Below are experts of layer 8 (counted from 0) of a mixture-of-experts language model. Rows are named router (the router's row for the expert), up (a neuron's input weights, with its number) and show model dimensions 0-191. Each number is 500 + 25 x the weight over its row's rms, rounded and kept within 0 to 999. Numbers have three digits each.
After each expert's rows: "gets" lists some tokens that make up at least twice as much of what it gets as of all text. This comes from a sample of Wikipedia text that the model never trained on. Tokens count by the router's weight.

# expert 30
router:481532507503495522501486502480501554491494479499503505540526508495503517511526507501455547543513471509483499460511528476500491530523514518505467520507473482493535524505471524507481494540506518498497489507475461505464526435510505471463482467495453474498512507523481520484509514487498502463485512492482527448457512498513461511429480496448482543496494504497559513509472474454517493507543411510510471487489557471487527508491472474479537502448495506507506475518489493547509521468534510491484482464485467496482516543518510542504500526504514548498491486538529499509522486495526517476
up2:519517515439509494511495544512492492468523485507501508526499502555508505486521517493493518468480515536491460469491473470495512530523493471517468438524555485480516480542500495499499497463482512470523529503511563478470525534496515499532501509452456525512507510511471543449500448530482455504503551483492485523450459501519467486462510562443518481460483546507509543524543500476478505502485499487560518520493477520477519514493523512471516536508492511483485506498480513507485516527451525533510501482497522515506508492503470478474494477513532478518484496484537489520523509489519512479
up3:506539497508471518486561451492541524517488500460503550517518504468541473510531469489465529529507475475493493496494455499490530517500474508532470507508458488507523491534514474543502499539531528497533486512478453499479495474503534503509474536475530497476465493531495502476506537534492528497478447535519518461471501535488533461498502505506481463538488503521548491513522457486528496465493502553492542493503534482493492454556495510510544523484495501506478483496488513483499509469512503526474534481464495489487535459542541484502504514445515501499467477515507482499464473511468509466
up4:455500521497504498521532512513556504463547529482514497472506475473493485488481463495538535570456482445495522497500520487486488533538487550509481537491491505477535532477519490461506494522498529514476519504478511501511509476492507500482523459492488480485541520468514475539517545473487495497443530495512532499502504509498502525528513510496469512508502501491522476490507503487561466515500500504494492478506475500496478479467465481479506459490477468531500531552465501491521527463491503508497442473485537453465508521477479542523508481545463559544479504499511516510545483518482526464
up5:516536499480506518506587470493504492505541533539535499493505560469538514466481513471535527501462491525495496463487534515528551485526509504499490551468496499544507490483514476493488497477510515514499500524516474482483496459512545514520459522518483487489532493514496522518527476487480485482522480497486512541531521475518495511518491497465492500485472509462537519529513549486519473500516494548466492524544477490513451491470467517508495508489482503492519510501511535479475482535517445469534473465482553504483533499486521503460496446526493494513519501487555458550528533518497497493
up6:468528536441522512502479517471500464490490498540517528457505513483530492482560521492532483507474445465495489511519525469485505426456507517519481514520488458484515497485494508503485489493544499504501488536496472480507550489537514492494501442541487444444493484507497530499520482496499523472501518486493500503470508452502498481472505503494504526495477551489513446496530506482496480517537533536455483557500530498484504502499517498502503449524505493488520513487474542515522505513497454495482419502479513455498466517476511504496473497501481508522479475487478495480554498510488531522
up7:478510496546509548480529508520520530510448460500545490483476465484496493503521469527535515468508473523504496471485503518514539476500561494461506515510478517505429490466562515469453465499512500529511435519537529543488494507485482483490489525505536514509508524499497482500511461549490542472494525493527511517467526503536465508522518511508474499479499545515468474487501504521505501516492514500487447491478502482483501522511508527541515493479535484514456517533564519512510514462544505466516489535498513502527480524474555507489481531486516506471485460509503509477506479492526482467
up8:482517525494498513532551502459510487478510478494501496526551473454498476529487527524464499507507491554494472499492482532479484505524503512476505516442482464516469543472572476496485489474534469507498498477549472486464505526508508484479465467501499508455483521503508530506493470491541548466494467476522497488468510534499522526474490477472495508471453495464493493505527489522482460499527487532522493551469534492528496562490520486517515499536489481500496476456511480527485531506493548487500556467514499503500510512514517519506523526509491519455454521466470458481468475473513524495
up9:524489516539490508430492474540502495472526490521475532433471493517485526509483462520483502492520516451482503472496461499511527482467466471507471497471466520509495501478476509499517477535495468509504500536500466484452537487517490489473569439522519431486496496487484494461540491490553465461504495466530501495541497481506512460478488504492495545552523511477502500469461504509533483479513472527503503532508497512525513485478495482478506504480538500523492507549522475502502447492517553482512490499520478476532481487533468535501509474492476498513522474497514456493489504471490475485
gets: ",", " and", " the", " in", ".", ":"

# expert 25
router:493465499553495476588479491520498504515514544468472493536501500491474456461475520454491497517511494488502488500512479515480523503530506495518503525521457529474509497465503484535504512466518480506473469492517479494478436484548506494535527460486494485540478484526534457490477437451540480551503490511530480516489498471497436474483513514491489529479560455518513485488454486523485514470490484508527500475518488498526514513521500516466472494498449478470525518497493525493540489494485470520531513492503464508536487512481535495506497531527515467481497507518480517507498447519493492483
up13:499492506505496461485495489524462519529492533473444505496490498524491473519558533529496497467498467483509493537474476513506503491468542509504515508491491478477491466460476477503501512500496503501539454511515498503428487467465510478486434523467522493540473496483499474475499520456467506469505526582500505459521462520529483485518483514514499505505505497523500473494505519467516499468499498484462510494540511488523505476496461496436521516510474519511491486481489522476495464501515479491446507534453524563520498486498485475525501505494501464491480498538438465442489532518512514477
up14:517524449480550466497459551463527480473511495484490474490491492515524458459446501503484532443472443479464509516478498520501547517474481496481480502499484543504531491474487490469443492515503526502498455513477475540526428540528475484517512486491482469528498501518532526479467494465531502504437489483479502501492534472492491470477482503514491531481531499453478499483520502533438491492496496492555471457522474494510538498463490486500512471503511480520502513457492515490517517496494499505536554482496513523517504472516493456517527522484509519486501488508510496519482465499510492516
up15:499460515546469517499487545488432462502514509540493497471477482502514499521500521484548533516501535485484488480494492493545524487569516496517488524506500557526509524501523488544491562486484505522474482511489433499491467459520525522506486485468504514517500476494471527503516510482495505515497510529531491529516517534491470518498485465492530500514489446499511500478491483512507531493506533496528495521473451478462531546510489498509477510491550543492510487514495552489518479519516446518483526536497471475472519487505539516475525468509476463451465502512513494489471486507452497444
up16:444496511536570516524480481477483480510534514512535504497501414464519475502474476480497510515487527502534468513544486501449477497484501520492534537454500465477484467496526495492531491513494493482484513456509504559502488514490521484507520476477490493467533492503514545479476469495488483547495488492509520511512472547517514488497513489499499528494501496552522462490513489476500473460500462506524468497551482510538483468472540489538492488461521495499496515497496514490471517516493480542521488476488482490517499484454513515494483501561468457507446544514533476473532527502456496490
up17:530488485505547482533493478472480543507476515471558539475483445506534514505501500471531501490549444529515492468503477501502528486483509547507499511506488478503488497487523487492477485481521473520450537507506474492506438492497473517475525509494538484514506551438563501494481475490451560495436506477504511511493466543531458470482521520496527516496516484472477517508539507507494512503503507492503468527482455510492501490472524466521482508452495478484500492499521510472503498461515506480573510476482463486519469463484499527507499506471526480510477485488504514500531518521465491476
up18:527476479516526493533451447491523481532511548463451511457497487494486521510492445506520546463503518517522535531495463474496524535521490482512500493475505490513454531482480495488501491491508495490497550487467465494515485491498503473511526506512487466519491525471509502517500544511516515516485490528479515482535474451517488502475526467490550513483505496529512511530521482533477504534509480499482473519518510497501462528530491474460501497508459484458502507515486483504441512495503449525476501460526511445458517482524487526536470492528478451478444490465446511531459484537526499497
up19:510509434493492523518481457489538514532495519520464486495478486548456489484534520505513492492501527490483471534450484524507522517496550504455512529506498513473459509490472508516491499467527493516434479552510526500531496484518499478503500426468485481456486496517523466521468509493520476519510486507507516497519530460519493518462505495502510499498516525493498473473544518475504489427510462505523509487456498512505499510450562523491496450513486509514547513484455551478529486500472508487515488506489461498476525457519514533489521480462491506496529478535494484539469481488517486511
up20:512495489496487486516557491542492517511486529487498539495501497471543427496448506515478526478495518486517519522483512510490500499504484509487475502500492526497483524529493475470527515519521474522476485460503476529452490510469508512475475535486499490490455514513473532509472520498457470538518515478531485514478476490499496469561516497508495492451503545495507477474485506513521522521490505455537484463533524513503473571535483489523451519500517514435516478507445530503516497517504451516453492503498480486526474513520524470448490543484525507530516499514531555510460501546487502509
gets: " |", ";", "|", ")", "al", "ed"

# expert 24
router:485523490460528477488537489491553512517505515501509544470498500570518471500533487520466509531472480474529469504471501475450480517535476523510453491513499523533480502494468524493483479495505546527511499508434477512485539466522491463500515478534482529503541463503535518492486507505510550527512510446489539499538498487488531505486502459494487489486481503490548489511488502518502481518511471464500477470507515492493510525521517515507532553513537455521491545509485447493504470510518482477553512518502494509499455468484500494537505507493542520472514557545514481481524483486538524514
up2:469517520477525491508521469502498496531454504547496480488508469463484504485531527478460497546478501492502487487474464419493542483488499504467493422519516479490494486527526505552470445519499539496520549508484526505560544512489519473501488472478472499493489515519510514540523463458510449520491504511514509496507502492521499477433497474522449488526491520519479504488553508491500526502501480490557482500479487512435514506509498526487547476509502464505487495522486501474503496512462492487542492527537493510499501487499525461468522489531514498475494537503484487509508483506465493537
up3:496504499439519483563558489511518504508538526519490500443526494514522499529538435508505505530565507483494459509507511469510521523484505509484499521488526518481501502536504466466520501546473505520515501483533509467462517460532449468485492528538478489517483458520541489512481501534496525512501522495511544474462508490467539492502493516512500472497485517497526526490486486522510489512484506490491518501466509437478513517537495505482511515481518447448532512482491507497504528517498530447473451479488455493492518486520515549515473491489510489468506476490487517562475472528470492493
up4:477516483466501486492527535512463449524494457491501476445511502495529517526551497482505488493494532531481518527466512510517491505529482526487511525520479524525422480472503494521493497488439519462468523516474481525511474470500511508494514491485487496478452489549516519519466526458519512496502525488457464449451484512490524503481516514508479450493479490501508491530524548489503459491512522518545523490502534438517488509503483526500541526479546521497483510492544552497492502534544511509545526458525543515506502491513518493516512495487497526470476514488521517533474488522459514491
up5:453473527502485483520512471527495526511510478514486497495484470502462507484518457476491489507537529442543510527520502472483522490504495509537474485532570522524450483508472515450487538492513498504537509510481525490542471537474500464513491484515525526494494483464504493506483494562519494514522536513499572493531478516522531466533510523518508537499540484499526497461495483505492531526519498478494521499507473523510538485545520522486485480494519518465506524532490504484501515477488504452537516493507508554487454479521551545523482475468547475477515486545515466529518487503526488478
up6:537530467474541470500483498508507487545484478516484476499488512548509493497465502488507520509484503462505501485468511488491508539480427496480508509476506516496455478499530517503499498487532538473477507465496495490481477554521470475516468495502485500485508481476515488510467499485469506480466464496522488511532526530509474484473501473484547473488511515519556512496458415512438490531535487481500508487496460548501547524503520537491485522473509475511515540472487522473504481512467510505545479459494465475514447471491481473510474500457529478461486459501494478523524463467526519512
up7:508537451476542491501456466490543459460475479513440522452471468519497519475452525496527531492498468447536505525454523476485494493521472472461471502483520483515521493501501492495494529499489516536509534510501492558547477527502549536488515521503488514532512535528517473502473473497513544530481503479485475479513515529497517516470517537509487490478508520479488491482560494531498500538505520524502494483509503465515496566526505497498531489521506494484499482507515552479517486539506499480509476471454470490491501502517486532509503533519466496488514532501467545513548534496536530511
up8:487479522535514478496529521478514465533536510517486441548487520475485505505531487491519511489540544451500480514541503498465502512510418480479501518469476526484518504485498501501491432526505543506477499497487517499506500469478513487503503452462449481498482556494490518501527498496538519483482498481458534524512536521536523484478489528505485547502515466510522475462489475523516469508529506518496488479531501468484478502512506532544473453522506526510455498509483497447492518504488493508515536458423517512490477465510495520480526532489493498453498522524513486501522495527486528472
up9:495479512483509492527511549487479508499517526530511474494529542496528532486503487506510532499503461482485477512515492503473473486535476448496462491476525488497507446511514487475491489546559479492543503495447545482503463499466528500502487476512475499529528516475526558496477480480472465501473532478516495497499439533456508493523511487480470464482507539482537491461478487481473532494488505473537516488467518473529533509500527545498505496494498516475510483464485519488497525510502505465498504509437474491486446478494496448467528542492485480489529498548511505508526487568521514466
gets: " the", " of", " in", " a", " The", " on"

# expert 31
router:509498496513508498469495481507538499514510552538477485465529495539529532471488482502482513511546491487515495496544505475479511547509479517496478536437498483527477497497456510500454473508496551503440504490473500470469537513500486540481479531512535541511495490513526454526513523523539485491526547473479522469461518536437516473481496493508507495498528500500469570483493473533497443513498494477470495504472543454453493474507495516515530500476474503500502532486528492509503507500507511479504434513506542502483497463498457505504502520501480509488543482526544509520480488500490533500
up12:508452503502463429518507490478520517449488483456472489488436500553494517478455472518459510557476449502510502474481507483519550512516462503500466505463514495505497523499464518475520512499510513489498531501498491469478461499494491522515525484480508511452508473487502503513488508493459494452500528473510461511502481479463523536485478541449527480478504490430517460519513517551503533493500498472493500510500498482509493462542497477535540506513496496500433527510526558498499504523466496507542479513482488496513504490483535506517502542518503518521474492489471462477506518492507533490
up13:473503484499512465482516481474500508463514546446448534523487472487462505475496484518497494448526520505516499518462513454503522493485476506534512500509469493461500451457497519463497518482508490521505523496489495515531469518468488514519472539497506498510543459478529512531479510531545486473483521477544514468510493527488506492541481510514462512464474492489508522470451486531460556501470457504460534456489515529488563532523533527499532510488501505472478478522507507495462497515495502546486473467472543492519497485477495496466505534490531495452506546515480489505521484545494508479
up14:515456501487503479490528418489516495521525508491451500508512500509474490516501531490498510506531498497495460518549504517482512531527454527563512501467486490532487495464549495438454530460444506525512458531550503493498530516506506504528501490496498511457517509506506522488490480470480490477507458489522497546526528511497503514478490499500500506483530534519520517471519455521515469481478480489524533500539501489486509473456466492535438486506493506502481466457489509497469467508484452521480494505467496475487471462505488480538518479505469523527537527482490561493469526482518492485
up15:501497470504509503494512526512532512471532474487470500507491478515511498445483487475532515509498500501504451537498496530495512460528496524517462479468508477510502469478496496514471529521527527498472453543456492484526476535484523530518487504526471530479514546476529541538512497531495518501509514455509483498511486512522521510483502494511500460476474519495461494458502529549527475476498494492494455447537512479516507524517470538529532484473515508469503531458481512468456516525493533479445486526455490531513506463514513539551503550499455557485529466510472507498511489507530471538
up16:479532472528540527498496492474477490497532504503455506466483547484485473502516487539537538512519512521516483480491502501482490533488452450482490485497478501456511487509522496467529451494482512498515489495553513536509525521475550513522445512496496480476516499551513515486534504490541480488524513509498518495469554537520480497434481492508494512502486457498502490462537468508469512489477486456535466498483499463516478497504574480523550452475487553505490475519529523505511505479518516514490482482509471520520474479472531523485471519514515496488468499540478547517500515479451501518
up17:480468469474490490470502521485495465483528503476500544502526511484497517505485500508518484532519509511473455540529522490503515502498569490505468502467506531486502522483453508485488562446507525489515551466489486506508500496537534488518506527475494465486492476518507533463524500475522547553512537527492477503503500503513509502513481514466493503505520527526521530483496523522532464512529506508494443489560507517499549454476520501564524508483460544521495508457492519487507498484508518552503453514539500509549474468502526539525473517532524447482527526493505514490516500475472490514
up18:528476510472490462458536504501534486496508537537480488514485533474490479535464496519459487509464504502492458502507503541466505529518464481479481563448494486467521555462502520499478476529470554499512491534519491496468466500502504510450491465480501501484479499478502498485507474491516497525511450474470492474441496484501515500520525529512492524495495488534542491463544510472506522510528494492486500546485506455473457461498474522495493504516451537488477544486467485501469495506497527517494540496485487560495533509485492511512470509522504522501501521465429495502480486519462541515
up19:526506532512476533520523497516466514514569492494458487510496530521453502470541539499465548506505459511493514501512535461499483503522505520492505450492475493485541483447499491475525489493495510502432489492498468554485492451464515481485447492498493480510502475486464520538545466499532515506489497489472494490468557495492514464521513475530530497505468499462510481475512493531524520494512495506508502501454514477483467501461451505475496517480508510571504480540522489497485465508513525458486500459528486537460487494505495525502493538489514510495487467475502540530537525500489532529
gets: ".", ",", "\n\n", "\n", " in", " of"

# expert 27
router:516491491541490460478538465527522474577532519526487481461493464539527512470492491437509493546492507489512491499515494510522493497473558474535460525476494494488502521475500490475492490509556556542521542452507508508485511537488513541492476540485508482454517485513474494509531452513502499517538518522487488463510535494457480478497519533483488525496506459546532514491484517492503491481527514500510514475500486484489502504534511471523516519497477512483539558530505484527507507492491486511504459515475480516514495500501501548544481461458507504532513457473524495492493471502457536486
up13:503521476463516463474528421513495483539537520521502491488506498479472456499457498485510483525532471508447490513495472520475502477527505485507487493469463500466529520446524509512526499480479508487474487471490494533500488502498513504458499490529498513454523466493498497524514474478465512487523483503530516489503550530505489516487517494460533494476529478480541531497522558492465526505498514545504549473460491518524542452474549512484459456481478516508510501501509496517473483462511480501521478487460468523535528484492505478501456514490502462493463521477479452461533466537481483504
up14:518505517522491449482446483526538478480505500516488531498512512472548476501480490501471479460452483542524476499522500488491490541542510519500479440485517420508522518507526498514474531510457524513484493493474480548485523508480484520437486476521518532489502481512450509455511504526528505523546502521525477519486478492512497483526508539515533516520473474495505504528520529500469467522492456529506519555514558543487457509525485468502492491518481498523496523517503482526512524518515510474474500536508512508490538474514546517480449502499524526505498499496512496511516512447486465462
up15:462512478509541491468469508552498501542526468544486469498539494492511531469473523496485586551489480478490469498484526513487511471507518505486513472484515528537504526455511430483472481478451527507512498496479494500544546493475506522504512515455481506525495487504467475509516498501495464502528521489552497512475523504530464484507466571480454513503468488488521475511483516498503498507497468526456448492497512531527481524535519504494526507531491501520498515511498503467503512509468500504482498446500506496476458510453480502488467483519480528502455529489495491518491507445503518534
up16:516487458542496513493554452496517523493500456526528512473518516499508476470525482457505491484577520483499502546525487487509486482469459501508449513541517499473531515489495489504518520509511494469572535478492472465468504503514527525472512517535530522452468509457530504451541480528519481502513499460487478493520536472506503502521522511516445494516468491551527542525532490516477503519509471479499538492499481507457463486524524488538503507518494492510489473506494502479513507472523522488484505506507484432490489473488473484532486495465465493460504543492500510485469481469503488535
up17:535502512518515543499533513487549487522511472485487521486479524532499500541536535484516548525451482483503527488493494539501567475454436538496490487504511477516524519517522527498474511495513518501524516525474501506494524535460539477516496492475506511495516498499484510489500536536495546477481507529521480510511522484506502574500469531539521477490547458500539539540486486531494532515509534519523509533520486506540555494499523511498491492486465518477503516514519511537538533507433511495505479515514490495495441495524491502510523483500522446530484500520493469543469469487479512490
up18:512485524495502496467528491520528549485523542514537561450475474456489513488518457489469447537518488512544501504498509448480519474439502484537506499526500520475469495452516467489517457569531515517488453501506488511518509490492482522510508493493515499506516520497547546460496505514487469528491538459579476491497520492475473486484503538500486473538489491528510502491501521460514478520506501516538498513503528518514505487516473480497534523491525541480482516507462469461527465494496500532492514481480501506520480512527502487559515499485526476502521474486493506533491481525480471536
up19:516495488554528501525473478506485511541494500471511473480543508496532536565463507480508480522504487491497519513472485530499503530477505535530489505533523470493461505521499471504514524526519490474485484491470503500484470543520478484512491491540510503490489464479503475538506507522460553505420518481501532512556532537516495488482503509477525515498494540513453477529546517518461482524491517478505519510564504483479517499480499494489474499510467516504500545494495493510444496494465531470459521555487475485483519502472454484547512440519464497489548521517511476512516487485517496529
up20:508448514530492549536500514492510522515473498506507496517454501468501528490488491475507496507475542584470473529472508500466494475534475523458454515507494461507504474526498481507506484488492515497521479495506485507473485500473507538472517482462471495552505502485518522479499480481525501524546533448506437516476524492472506489529462533492492527540485471532473502459539483502518516465503472526483516502501483473497484430476508517507493446451504499489487486497514506486427486475481488493527504501522490526524515494498558502479524512500516477482478494444497534512471499487485533540
gets: ".", "\n\n", ",", "\n", " |", ":"

# expert 6
router:531508457561467516476531475504467464482512525499513487488505496492453449488542540515482497530457544510535504525460489485476471567489474506501479495495493475544531471491503524514519509510501480489513502491481482511501492543462465454525516499520472523527470519491498484491497460503489515529480469514534501470480520462529501486518519491525495532474505511525515500519472504508493424465514477484483503549539454474479474495517538510487525518558504476484515512490522488482474479478508504528495493496489508480496470491512450502505487479471568465535461515477487502512479445493524515506
up7:534522500490508519512521476497508540478488495506512518471473471509532500455510513497497513489469470453489492511509469520488545494510460493490473463514539534538540480498496494501511484545476548459508517485484435475473524496481515480534529522515512468458449508471446463488509518502519506496512483496518437487520460503493524527500467529520515483504505522492528470491516488492504459422500521479495480544515526469541508497476503522493504530528526489543469496507506517513468483474512528533487501474523464481502491567483480505500505488521460527562479498482472533508493477508466521526
up8:484521558508482516497483524485478493544477534473512512540552554526503492540511502513447498507508504471477449499463499481499556501515470506468478481487486495505474491508520496474514480489522499482499514529476566544520498529480521509514462529505496476475523471528484490478527516492515536542471503525526458455464490531478487512493516488534552537460509471540504512537463507517481424489503482535478500458508514474460499483521505480518518506537513474537496489502512496458499515478522508496515510487532471508504474469480462495501486517506501490511501525536522439477517519498531486526
up9:534524486500509540497482477514469477490467485515509531492469500481507470496498488534522501525514532497512461501501482512505492514477547460509457466474485517513503523492500519511494499477499505491491526489509529533507502472499532485509473520542512521423474517509528489517458468555504533480513501496553491505513490496527479548498514493496513440502489545497565504488522485497495494496497514498520454492481473477454530479506505505487493519513509519527521525501568502506481505523502508487486489508483479500558495466503489542519509463495511475441463513440467515441577494481516508555
up10:552506484534465438532508536517470479489491554521523506499501498488522500483471512457527462500526518523517511560451485501454524505518481530505523480518487455503491488480471464518472493501569480508454502454461471473512513504450516495539545477500491494478506531523519522503540522507497487492462515495518511496527499503485469513501501476468486484532515519509498475503543497470504453518537477526534481519519460477474507503500515496480524497538477514492482555497489451501527492481503500484539499493544515426514447492472490497492522501546524502495491511509486501510523467473501505481
up11:553512520502499489485466517529477439482460500433436494461490499493490470491486514488498512536440498503506428520516478438468528479495524512528532491515527533517504497479519487521465453493498518538486519484482482530525518504503501494516467480479496528526500516465512500527444496509541508493453488492518486492509511509463511495470514514567471492488507513526506505478524499514500541496517491505522490537535497527518472530486485508485543516489476482508530482504492524470517506525536529530477493453491533515513510478473493482504529513526455475485491552520521497516533474461467483527
up12:527541483536527508491481547507500485481571512521491511502533474531444472496468497542463555541505435501480489518492482487515500516519478542537519477523503515500484502555519481491494486503506473512498495502492516473458489504486487468460447478501495492499528506506498497474493505506488489482469504503500498480472490504503511405517472520496472496519497505525488440460487473487499469443485526522494477526490485505501475555489548519484537478484468501497510497502505570498512502556506511501504509463507532506534481468492476525523499509538538527484492499524498502529513497490466543495
up13:527516513483479493494484491532522453468474524525508420482544480516499495516488490453431493516469512480534497524530486468478512451485508509464467516481482498518509537522483479495519503505500446476479491515492508498508540489502483522501502451509552520476455501489455454509534500467543464441505526455510480532502539474501462510474486518484524472493466484516504483452509564514532515506525497504463524491543481482522527497501451497478478508494471494504499509514496495503435494456539506493483488512470486494538501520498487503468496481502511503522507463507511510506500461499530478507
up14:540495517502519508476539508484455513474510534463461529495511512545501492535528490516494443482525441518541480542492496501504478551498495517528453538515522534559509465508467530487536510561511500484517509521502502515519477521511470520483524490517498498480559468467485521485517470524517509475478528520491491482498551496487503485482487526537487492507524454507534488496488496467514533523491508504522471502511521482476509502503522495475525551510481526532478492524546497510481480478524527460453506507451478482509467485509515560533482497506523499500498483504507420519527507507493474514
gets: " the", "-", " on", " to", " of", " a"

# expert 17
router:516534484510529528523517513473492476476533492566496512472501425537473495513484511520497547540504504508506532499513487524475490484559516478512485530509478460483483489512526489538493506467534524503477525507438519476548465488507457492493509502511493502496511525481497507456478515479486499486485497496455494531556474503513547494481492477458487472512533482503504514495481526483514490466523465499479476496510472535534459506529510506475517553506479470519496498473536483490514499456519537508522480470554515520470527424487479509505512506518538473486489542481521490499498457492526496540
up2:515505535474536512468522506522476509475468456502490473486469523490455492512470512557518545512478508521525504527540473501513506509496502553521514488456467490500493520499501539479514532538482506502527527509483512514508497507520523511490503479509504497491513513479523496477445515529528472462484496480536472533552493515491475502498479517516529484584503507493472525476504517470542503478507496451485506484526476548515503551533511530557530501498495508477499522509521488541532522541515554511520483500531555525497504466510451518521503516545513488523477530523481480502484468483496455469
up3:491505495490462493507482494520514515511510528527481531530508514500518505489509461506484540520493497498505521485522491500466481561473452500503511480488468488510516494485517464510477536526517509527512501502529515517561499451474467474504466515454492488483567568491484470532500499486484524526477525515499544511522465526509531526500482492460534485492408520518495461494451510459476515493507532546514483521494523447521506501533510485508518485486536483450470532487470505465534520487523537481501504496491513484518561502472473478504499496511488519518462462500519466498503465517468501486
up4:483517473513519501503492546476520497482457482507501527490547448490524477504528478490479524497461462488530504494539477497529529523506509548486496531454511493486472469569558497515487540484499529459529514488502518497503472461544477511472457484471498499526455475492541510495485503490533523482516533477487490517495501506483547459508520478440500508475484473526476520508480509507527479561449504467514506541541497492517482500496468523521537500485461482463514482498529508509469478518519509513456530461520511506481491499461524475488528503464510521526494470507521501437499479504517516489
up5:530480491493511480481552525526507479473536485516556486454514484510505524481522468513507470542502522511502495470440491492453517540539475459490499468526474499487496515492524499523501481525493539481518488523460517515488486451500496478540513521462461539478513508486462462509473519500533495478468489484503469506542532490524512555474495550476490476494451528471520502495495544490497476492491518521546491483498480516466549482484496498460520494473508471477507506490489456478474488530486496525531509455460519499482509541516512466475534564515517532525480522501518490507477468521493531515
up6:500492461475477493474480481523483498509474490498463507457495485501527482493449532466516484496492453485506503532536495486499493512533495516508432479507487521453507471501484483488504489494510469524498478515491501517517477515496448451532486459493500455487500454499467488523514507513469526485468485480510476542532479475477503502522531531512517482533481527490504532492493551499503501493488476478461500498462496467537528466499509542508544493543522497512521454442524562488504486512484540571494501474469495500504465454462459469526482503482517485515551470501493521484524485506526458477
up7:435525481528513534494480495473463458516493463515523503560505442525536454497520503555484512488514530474485526508499482525519495519464504498482494510529542451478482498507485487479511510439520482500484452518505485521513477503487508470489472504518458497479495548494512481432479507551480506511478497530500495477521532519540540513482516505461520507522497446556505550496473523511500509538523507490508492483487489551492493497488479530470456485538502458504513492460528484505496534492500524491493485474504492478521477481527481510513477506541535485473534519520466479485500460500506508533
up8:538514492466474457528458526456506501451509494517502488505522518522509546467526502533487507480537506515523561470494475506559509557517498498516494496457483512525464467529454556466531483498445525509500500541474489484500483503526466505505490507474497516489507516472466494489526453458516502500496504523504514525506452505490490515482513535434512469501504482492508486511532453487545474464486489483495504467515480466509520531515482506535473507497457509497501514522505446482504487525532474462475491496493505514516509470504478515464462509528525500539461473464536488488512494476540496521
up9:477503513436504462480518468496490465485527475542518490527508480494562485531534493529491497492455468520542502501513512486489492536495498526485492506498525524488507513509481502472500518552513530494479487502509498531466488532527468455489506507470497505458495510478504516513517493556479486543454500508474492523505521521532498472490494461473467466516536547485538508491499513554521503470507470514495520429514507516535508505453489494505551496536514485524459537496477476520489477475513480459465532473538497497521542522484495502523519500551502541483480482465553499530470501488466517495
gets: "=", " the", " of", "-", " a", "\n"

# expert 19
router:497543478470564503517515485487481523507480505509494499490518498496505531528526489486493558524521512510504504507525507554463505464541489490551490520524471500531502496492519511464463545464507522522557513499520524483517495508468494531498511496514504427505507439505445572480451518468526495542524516478505507502475517478492501514498485496460504531511510523536507504539507487483477486564504509505504505431509491468478480517530470464522505526501502469486516514530482518521524486500492460495539480499517498494486451522508536503500519498529496505531467549514506518516477451496521487521
up12:518538517490482494493523484510499449485492482454515479495507499484444457519504525448517560521521514548480513484467496514463474516550467533453489524516481493498518466532506519472508490548458506489518528522555512540505469473466499510524494490492521528504499528553487517492491537503490480501480522510506515525459482493498493483505497484496507453497513464530510512518547488470535517468508495492517481518477556517472485505494486475575476498496510495529473496514476484486483520523541527503491517495479501449520467523509460490435518496527494515532488495489474497537460453487494483520
up13:530490463506487507503501473519497497501497526484533475527488480483501538461520524473525507560529510491467529495467517541484485520525493508499531486507455503496493424486499483459523485494488511496501510495499522499509489554485504491510496461496508496469481507476497490457491510515483479522477507507510486525525528510541502509540461470518481509542486492540504491523539456502476529570508498467518495465472495502486522498539507490474535460479517494448492502493514471453520441453490436484487494485478536471520477544516514462546470457512516507520511513506471484508443452505510528490
up14:483496501427478484497512524511450522477495518535471494466499522517515499473513494515486547515487489515476523519483489495516523514540455510504463499497516485479493511522514483519470492505512518488532473506558486526536505428455497530543487512491475490508481472482518524495508488511460523533487509559500508482507489502483506472481479529501528455521462511502517493529525516527524502483457518471481508485446521453523500522502480494484494490536478455509529551451507508434537493512503498518544505474525476506476515474483511492480442476474507483547477533450494475484502515472534482500
up15:494531487525434505471500538493491462493489505482524537480465512466493467518498531488491522534511522502512499469493493519553504509497545529476516514501531506461490537459482467515502496511514448528513518541527525504465499487477495514504498479487478515438515507478480543474472479453542482534497490541534494532484478476496499493465528490482556505486521558470535531529522508474456532501494495500486506522485548473464509470481506493515501450490489482507533496523534485525491516486461463458508502490477467477527518487451466504462520520467514524494516496518498512452520503454502497500
up16:477505461537529489532518506515543499526471518522515516445524489503488495457481512491496525506518511509489529515500526469500456485491437450516511512489504525499497501518544511471526518491558477497470526507509486529491505545485502519508475478502499522473536427489460533473469455462485506463501542488493488507505505498495485543465506488501525499478485484453505476521541460477501493529490538516517477469491489502512517540571513498468469487515480529483477485499468509502532498491479525517472488468478481478550470489533504475448543552521485503535526504493502488465465480481493510501
up17:520534460482520507490533515502492527500491484473500505479519505451548496520517484487503507519528510514458505489489462522496520506506526494513520503546467513501534486471527470469486514464510502484509501537486472476516531507516525496507433504528495461474506505476481489485475496548489482476529504513511542510507452505506476495470523465508506499493482486487524520505493435477480506544547559495505479498521485497485506492466446502499525490505468533503496540501498522516509524450468493450449486514427539450513441476524475491483502474504497472512498484518493483488486479483544531572
up18:502491486470524464558485526479488529513480535528506508504491486458518525527502502440511477470490493474530501485457477515486488539522481509488498444489472493514505457485517481483489506532513495520504512474520536495478452489497488495507536487553506530491490493504500528472454453465485486477463502461509497517520454493479459486451483534527573529504533493514491479503499491489531507522464466470501489444527507479496501511516504460493553511505538498489498469451456507523541482494522474529489498482499504496509533491501549479504540494486500518478519454544495507506456466506493462473
up19:568505490536528496545504502467448455507523481494487507498517513527524505488524478504467522532468509513504449463509528495502548487486517480530499528447486503493537506517502531512473506488472476487518515545509478518504503528532470507531490523505473502526462521506504509447478511510469495497491509494508456494519491456518492476477514519475542508470463475483510475494499497508497535530509540515493500500503506555502458540505528475506522499528482500479522507480473513479535498450473496424526423521513483497490464512494551493535537473470488455479520478500508492494533487525494487459
gets: " |", " the", " a", ";", " and", " his"